Experts of a small language model: width 128, 32 GELU neurons an expert.
Below are experts of layer 5 (counted from 0) of a mixture-of-experts language model. Rows are named router (the router's row for the expert), up (a neuron's input weights, with its number), down (a neuron's output weights, with its number) and show model dimensions 0-127. Each number is 500 + 25 x the weight over its row's rms, rounded and kept within 0 to 999. Numbers have three digits each.
After each expert's rows: a language model's description of what the expert responds to; "mostly gets" lists some tokens that are sent to it at least half of the time. This comes from a sample of Wikipedia text that the model never trained on.

# expert 56
router:512477472541495478504496497491515541461497491505461484487502485525537504448505524475528519478514499489502459544471465505504527514538523487502484482545590486475555481468464539517504479502481479475500535500488502480483474505498552497518533489483557472529526491477511494462509530505538485480459495480510484524545477512502533472486497519470474488516491523535528461497513492496493496512507
up0:503482511537523525506520519535480511496503521489518531541528458463482500547480504523497551517438447496516510519507500505519529490482470502472517509461484504490505486512561519493449501494468494530504496442472529513508520541491506458516526547469512516514489508524443514504475484506471466502488510543454519519470473486481479470529478497543477478527469482523501495511510483472488491525494
down0:483524503502510495492509514476487502483508490520495480466513547548509490473468522514493494526546500469498518490477554484497489485542547496476515482505512486513527489473453517498544503527501527500490500488542508450480459496523495523496449494537526444478540488499511529550489508479450521474527516457571500494475490492511518532477459499465524523466484506510499467473485476511526530485519
Description: Word-final suffixes s, ers, es, ies, ations ending nouns or names, like Work-ers, Regul-ations, Reynold-s, and Wor-ces-tershire.
mostly gets: "ents", "ames", "ations", "ities", "ions", "ics"

# expert 1
router:500521509493510484487545512476507523484537508521471503466505531523526490495524510473523490475535504454501472517455472495440518527535503484566463443509514501452520505468445506510521478497487492473479516527526514515507493458505491490512517545514533493526477546468523476458534515520484493475504478492528454507520491482506538503512528496482481486470476531516534478482502495444517507513518
up0:479479498513517533461480457519497510453487498504491474500450474494524502509522469502449445488514490488487477458503461512468500499524530524480521495562536483475515532505513462530523503520509484491473485476462510489509518477513481505497513485518443502528529510480482515464481533529499514511524571451499488542506507502502487518512486509473530548527488489501530550515483543539490507480495
down0:490494544493453484516483531477524492495459527492474495458532510530502498556481527535502464512492491493490481537497480509498525524480538500544542497541468510458547474450476482522514494494469513504504513531498548479524477508502504510465491493477489513494435512530545483493492544470503494525468481484456500487520557506514443500485513496524519490489452486495506541509488475514513493507478
Description: Short fragments inside words, mostly a lone s after a consonant or capital, as in p-s-ychiatrist, Mr-s, d-en-ied, App-s.
mostly gets: " wh", " des", " ev", " im", "cc", "ict"

# expert 33
router:516490484505459452478524482443507515511528509472494496503496498510519536499536478473505502478567527484468456537504496507451514504517485530510465474563507519453485485489475513493557514479473540492496495508528508520492477507514524504513506529490516468506509495441511538484536500523535486488484503501536489533504473487499546482517479457450500491497468492523525478483528477497471501553485
up7:494525476545489507499501511459520468504525496515522517509475476533570480538508528492501492529524512518524473460482458484549476510481521530495453463521548483469493512483498471486478511484468526500496519484520443571497522503515501503500492479504478518468481502526484492489513535509489508488486514465486539515557515461500483513505497515509510532494517478543492470444519525473490484496443
down7:559489503525502506492522480549509525548512518498489516548498482463465548511519506511499465482432494544513467521463523471513493502537472499473521514472497551494489458493539545496525518500441478523505493515503521491478511500481526538537476512524474491464486500455529473504489515504489496497455525520475498471502465488462512457499484519486488473509507483458487510522491485519501522468526
Description: A single starting letter of a word split off, mostly n, N, f, F, M, as in negligent, never, nuclear, Born, Billboard.
mostly gets: " n", " N", "ั", " kn", " f", "่"

# expert 30
router:521510475513545472467506510475515556478523523465482484482510497519512533496519519484536497475510527487516482491475483532476501501546476493489502459519518510488483470492474520523510506489495506494499507497514477500487498467510505503536523546551512484510544507483535521514503487530508464478525419473514502541514491510503529449469511487442508497454446498582512494491471488487517489519468
up0:469533505498521519470502521503471509528538521526471507503448523504471526519479514496496494530527437510453495495490545485466503489501509506502514506496500493503451451498496513498465486497489490525565513514512522501500506530479493502477516480523517444523508470541473483479514475512524509455512466506514508415505473543496464494435506534530516529468495532499498495531502528531488493497510
down0:518503491579492466504501480512515490480504478480502530545535481505541490494514543542513475502486539505548456442482476525508519507525489465535522495533492550478482506487534480481510507494527494444531450538499475524492522484487510498499489524523467536475483443480557501527526489478474519518539479505501504521470501492496502495494511467513469478484493454474495476506479516483497488510491
Description: Word pieces starting with l or L, including el, sl, bl, cl, as in las, los, dislike, Interlaken, Philadelphia, Lawn.
mostly gets: " l", " L", " rel", " sl", " El", " bel"

# expert 49
router:503446492496511461488538498488513482499549490511484471456514499537519507475545487492513528483515498486484474500481481478480509527524517483502475430516548480466526498507497506513550503467474521493492528521512507489498499454495564505495493564519498507490514493489506546443501497523500513562522469495538506518508530512487527474500482457447517479480456520485512450513514502491512510520494
up8:468475516471477501492503531541496531523476515509506507451492502553519495506485498518509484517461514523534527511484529509507505498513489519475481484484499543460491488488543483475514498533489534504456536538546455488447487522532522534529483491474572538479474532522484486469447480481522504476495495505481443489440505490504489490514504510493477522552504487495490525505490504449510502511493
down8:526493487473514476499477509462476490512496493469527472503471501472542531518529495495478505511542520476504492478474493457488504527531530537482511494514514505503461521434517495434516477555484544516485468484492496501514498475479458504472538473523470514518491513501523537483520568512521498511494495484495531543451531517538553511499495468500516476474528508512473454468512504515508467502509
Description: The piece al ending or inside words, as in ped-al, re-al-m, Caus-al-ity, tot-al, government-al, P-al-estine, plus ial and ual.
mostly gets: "al", " any", " local", " Total", "ual", "ial"

# expert 40
router:525489505496504479502499521452517514478517556444478444508524518500508547497521469499500493469509528499496503507504460481480519518542514504487513464541531512504536499471494522506513492476495510461464479527496530525498479500443486476529499563536488484548525504504483495467482497508528488534491460462545496490494500480546554498506512453498485454488455535506507465472513498482505496493491
up8:502525522474532516461473550483490505486480473471509450443471513471499506520478489472485506479508471525509514503467488519494514544531526486474537500500471489500544498512529547514493491473538476550517442498503492479488474527460489509475499506532515479533504526508483485514569532513484506533489515487531487510529462481493561461473482479469531495546499505526502489515496492529476485508471
down8:528480529517505430474488535500500513471483485513522489470499496525505497518475494485493484511450496530462518511460491504488464504475497533526522512484516496494544488521521485533512459534483495478539486509457508474505462507497475533502544498490515511524477542526528527553493492480523509500502508509473484506511521560497460517464493491505534549485476517462467507451511555474449527483521
Description: Early letters and pieces of South Asian, Iranian, Slavic and other non-English names and places, as in A-z-erbaijan, Ind-ia, M-a-uritius.
mostly gets: "aj", " Ju", "้", "ñ", " Ang", " And"

# expert 22
router:511501503528526481484516485465519521469501506448524482461485505519535542508508494449542546486528532473482482520470472481455514544505495498507503467530511511521506494471476483537539495477452522453471523495525521500517482497472499490500517524530513487527504496483526529479542484529508482522496478478506479523514508467544529489532513472454445487489488523535525453480526453510484500533488
up7:493469507504513495487490442507489456472496534516492455483484509494515486499521494437500553524501457517474513480475510496473512481562505521520456478495516537530536483493533522525491485522475474481528508525489545509507495469513478477510471472501488511527564508506517505471517523502509496486471481540477458507511513510537497491538486494511442460477524526496510576524522503492475489488511
down7:485519462472486514521495504472526482525499455489550494490461500498515472525491472516491480475521494470526482526499468482491483529459464469495471518520490512491447427493507505460506523519493497498497503499516464496565521460462470517495517512515528547492465473487464507516563521484524525531510517491473513468467485488489495514509549516517541518535536502510539484537508485527500520505515
Description: First consonant pieces of lowercase words or capitalised names after the, his or a, such as r-ubble, gr-aduating, m-istrusted, M-agee.
mostly gets: " r", " att", " rem", " prom", " em", " ar"

# expert 58
router:507490520536506496489502517463517512494509486503477466476509505556511553489537481512540492477485504480519485504463505526427549509505536503503494487503531507437534471493470552504499506487496494490496484510512488492448473466485517497531548502548489480504549532488512536490479498507509498508505473497499449503506489555546520493483469491520500490474477530490494476468518502459513533515443
up0:519460508528495528531518511528478502445507491538518503476528477517531532506512466482457475508505496517532524491502497488526525529503490496532494479511517440504522527494472525469462505437516511497491471513513498466524453481480528513535449527557542493459515480546491514497509523473510497498483506484526462461497470487499493495509512510477473491529496549476488448498521458474515515533502
down0:494477501486497536481501497511500496482484497507510466505477540523495447464564505519515486470492490489510446505449497490543530498510515497489472530511520458465536499560533516497490448472502508462479508461480518506511495552491483504480481477508501511526515461506543472477464488548488546498487507504562539509528513480506453453509515486521517492507517515501489510541476508472478509528504
Description: Digits, mostly 0, inside years and figures such as 20-0-4, plus of after some, many, several.
mostly gets: " these", "illion", " many", " several", " main", " other"

# expert 21
router:510507493538497452506534504452540512480487527498458491471513498506525519467549491499539500463513538467512464526490466502451528540513483508529500478527547496476539458503471542518511501491459500452496501492523472518482477484480520491529539512536524449507518509472512524471508504509558503505476482493531503541487512530484513500516491463482492481465476516520517456472527466507504501515491
up0:494459457505491469532528513523506534483526503492482515462468529511499486500494488551485504515445495480523447537479497492524526490513483511495533486502496524541475536474459542485515493535507482469502488534453526564499494527498488500559502526519509529508543545497499514523492479485488512510523500467476444475490479525536535454467475468525484509518485529502516501484493485511471497467492
down0:468473520466507522486497474498505475528522524494488509487509464504484443505486500508539521484528500499517516483476505470507524527487536501509506458492498521440500490495538465511469539465489512517504577480485466523482539484534528496471476515472524441513462498470506547504486512500494493499474505520515474526490554461488518487465472497469489486463499481524506559508541503510479509550511
Description: Tokens after a comma, semicolon, period or table bar, often capitals, pronouns or word starts, such as she, It, University, M, Ind.
mostly gets: " she", " University", " which", " It", " She", " he"

# expert 63
router:493483499536527460526487514464518524477487488493488497500487542496539544459542457491549501488512505457487484519502513499444518525534464514515513485517548473464524463484468505501512521506490493472469499500504485492475462481457527479565537570526520472508533522476525509493507523503514499506446507482509501516491507480498506478504506501486498453476494523553518509488528502455499512505466
up0:498505540498549462530481499482525517481533505527490536502453488531522496498472506480534496524443530478511503487500469526456511550514486505506461528467526452502485474520513534452539501523473495488475478464522474535532455506461494481504450510502520494500517520500529519482534497525522526518529482514456484494498513495490511526486524494516469513460488503479528500528449502531498450473504
down0:498494491474489534505480499519455439539484493522485522504535452477509512485537478498498513515501459524462483512501506462520494489517499480505499481544504489545525529467535482530454497474505501457516488460503495496514531502540522498483506522539483486497504489460488530489462516508540497475449501474533511531536466547495518479469510521472503494573472524534477517494490481468491495543485
Description: Last digits of years and numbers before a dash, bar or comma, as in 2005 –, 2003–2005, the 1880s, and endings like century.
mostly gets: "illion", "istory", "ury"

# expert 6
router:501480508492500480482509508473530516525529532500474471495495493507531530473483473490500494497532523502480513492499494490484513551527454504502459497535513503460552463484490553512513503479532529458486528495519475523496478465508497458522510557542493457541537490493544505447496520481514498495447449465524477527528506512520540493492473466510466498491472514502489482509500509458509514552474
up7:498528497536504521499521504481483464510497513527496521471526494485501505484446483463467465514511466465506503520541498528457505478472480447453542492493536461523487538512537539464484498523538531468476510504490485498493482493506482521512453517526479485505514531549519482479491501498522534515513510445510467489553549497510501512513495513525503547481470479441501473529505506519490491497539
down7:489526505489498526497481478507489488478480463528525520523444499520518465529560505479503549525489496510473523528481495468511528509556523515518475510490451518527490513528483460539505484501467503494505504509502509488513510505491524541494566510497516499450462508478500539529461482508458511524491479460506496474484493500502518470500539520449551443460482479524498475487536476467491505512503
Description: Unit and count tokens right after a number, such as km, ft, mm, cm, days, points, plus spaces and pipes in table rows.
mostly gets: " km", " ft", "%", " bel", "}", " n"

# expert 41
router:490510469532500434481485487500538538495508524485486511484530507512475523470527492525539517470533491512468506525490488486516543512528532527516460496493538483484508476458468530522519515458467539457523502498500466514466451519482500490518534498520498474505531499445511529504524523532529499528457457488518458541533491475503520491494513466490468484488438517526506500470497500470520501502502
up1:449548538526511503523474493500480497510487479532472488489508528488501523500455457526524483512499500501487453502519519447498529477498471527532458507485485492500437491487515466470493506488524543580481521501498518510473502471543536502489537516500499539541510475493461530501468514499510503467475512500489525507483499520458470526526548489466490469506498453515479495490516545499498516505521
down1:509516495465560516466516490495494533532548532469518551491511474516461462489553513458500515465472528513502538452447531454522513532527499523496480528492506512507492508482444478510491544476476511504526497489487505542561470515487516487498484490500487526473487484488525522523508457482518456461518512500504485463506474501508490517515509497481524510509506507498524469478490477472514519446504
Description: K and k pieces and nearby syllables in names and words, such as b-ask-etball, Balk-an, Bak-k-er, capital K starting names.
mostly gets: " K", " k", "k", "ask", "K", "urg"

# expert 57
router:544492485530513490495529492456527511493496547510474509465482526530547517453503502481528500496508540499519488483442503504485526543512496530535473464516543475474521481495461565504492508499503479496490491490473485504497467487495536497537526502522505484522528502479509539483497513531535486481488486460496469511486514547542502487515510448457509461486475515491526468472532470482511530516447
up0:504511488511498521474493517459513471558491540472486511530559536532526498464476473510513479488479488508471473481497501478488499520528530511518469527539510479517481487525489509441540493525510452486488497496501482483491506520528470574519475496476481480504516508509509477511550451517501537496499490493496491510529531481544487438490556523485531510491458475500492498491480517484480498454523
down0:506497539517442478533478502488514528491514563470474537475526487499520529501470486493491442496518474536463555505501503510503527489488457561518474475474493531507469506498507494497501526536501488443498497463456499494516481506512509526486494534548516497494502521487439469489510484504559492553484513491477529528498478468473502520489476521491490527509507529479479479489497464523517525514515
Description: Digits inside multi-digit numbers such as years, route numbers, dates and figures in tables, as in US 117, 1980, 5,135, 17th.
mostly gets: "9", "£", "8", "0"

# expert 9
router:535487516520518498545485522503530505517495498461450446490523527494562497494505492505524518485533501508503504516478478474497564506502532492527455477497537518467516480499481509491497490493491517455475495500479467490431500492502528505529537548500548524516499508482499480473513511541499491496489486507547485498491492535481547466487509478456465484491465527523557459465491495468501513502472
up0:480527517506509461478516510539536514513525500517519522477526529482518456508489516487484472513490476469457474488473499473487528507510452517517462485516512562495475560539475509519447518492483498502543481510496500473473496512530497499487502544468465500523510481492545486484499509490508494488510500509465466487493465491519534529469477482492539513520543545528455480449487504502503476568491
down0:461518524479498484522483469504516475479492475453517518494489524500524510485531480450490465479560533507506518534545458486518475500452519512455540524456455551505498507497488518509485503462467520516536520500504482489482497505513490513526503471517488484482541499468493523554498506501497529556514523510515506490454495500517469487457457510511522481519479474524456519499529484518478476540531
Description: The word piece es and similar endings (hes, ues, ones) inside or ending words, such as Yes, Rules, western, writes, plus As, some, des.
mostly gets: " As", " some", "hes", " des", "es", " any"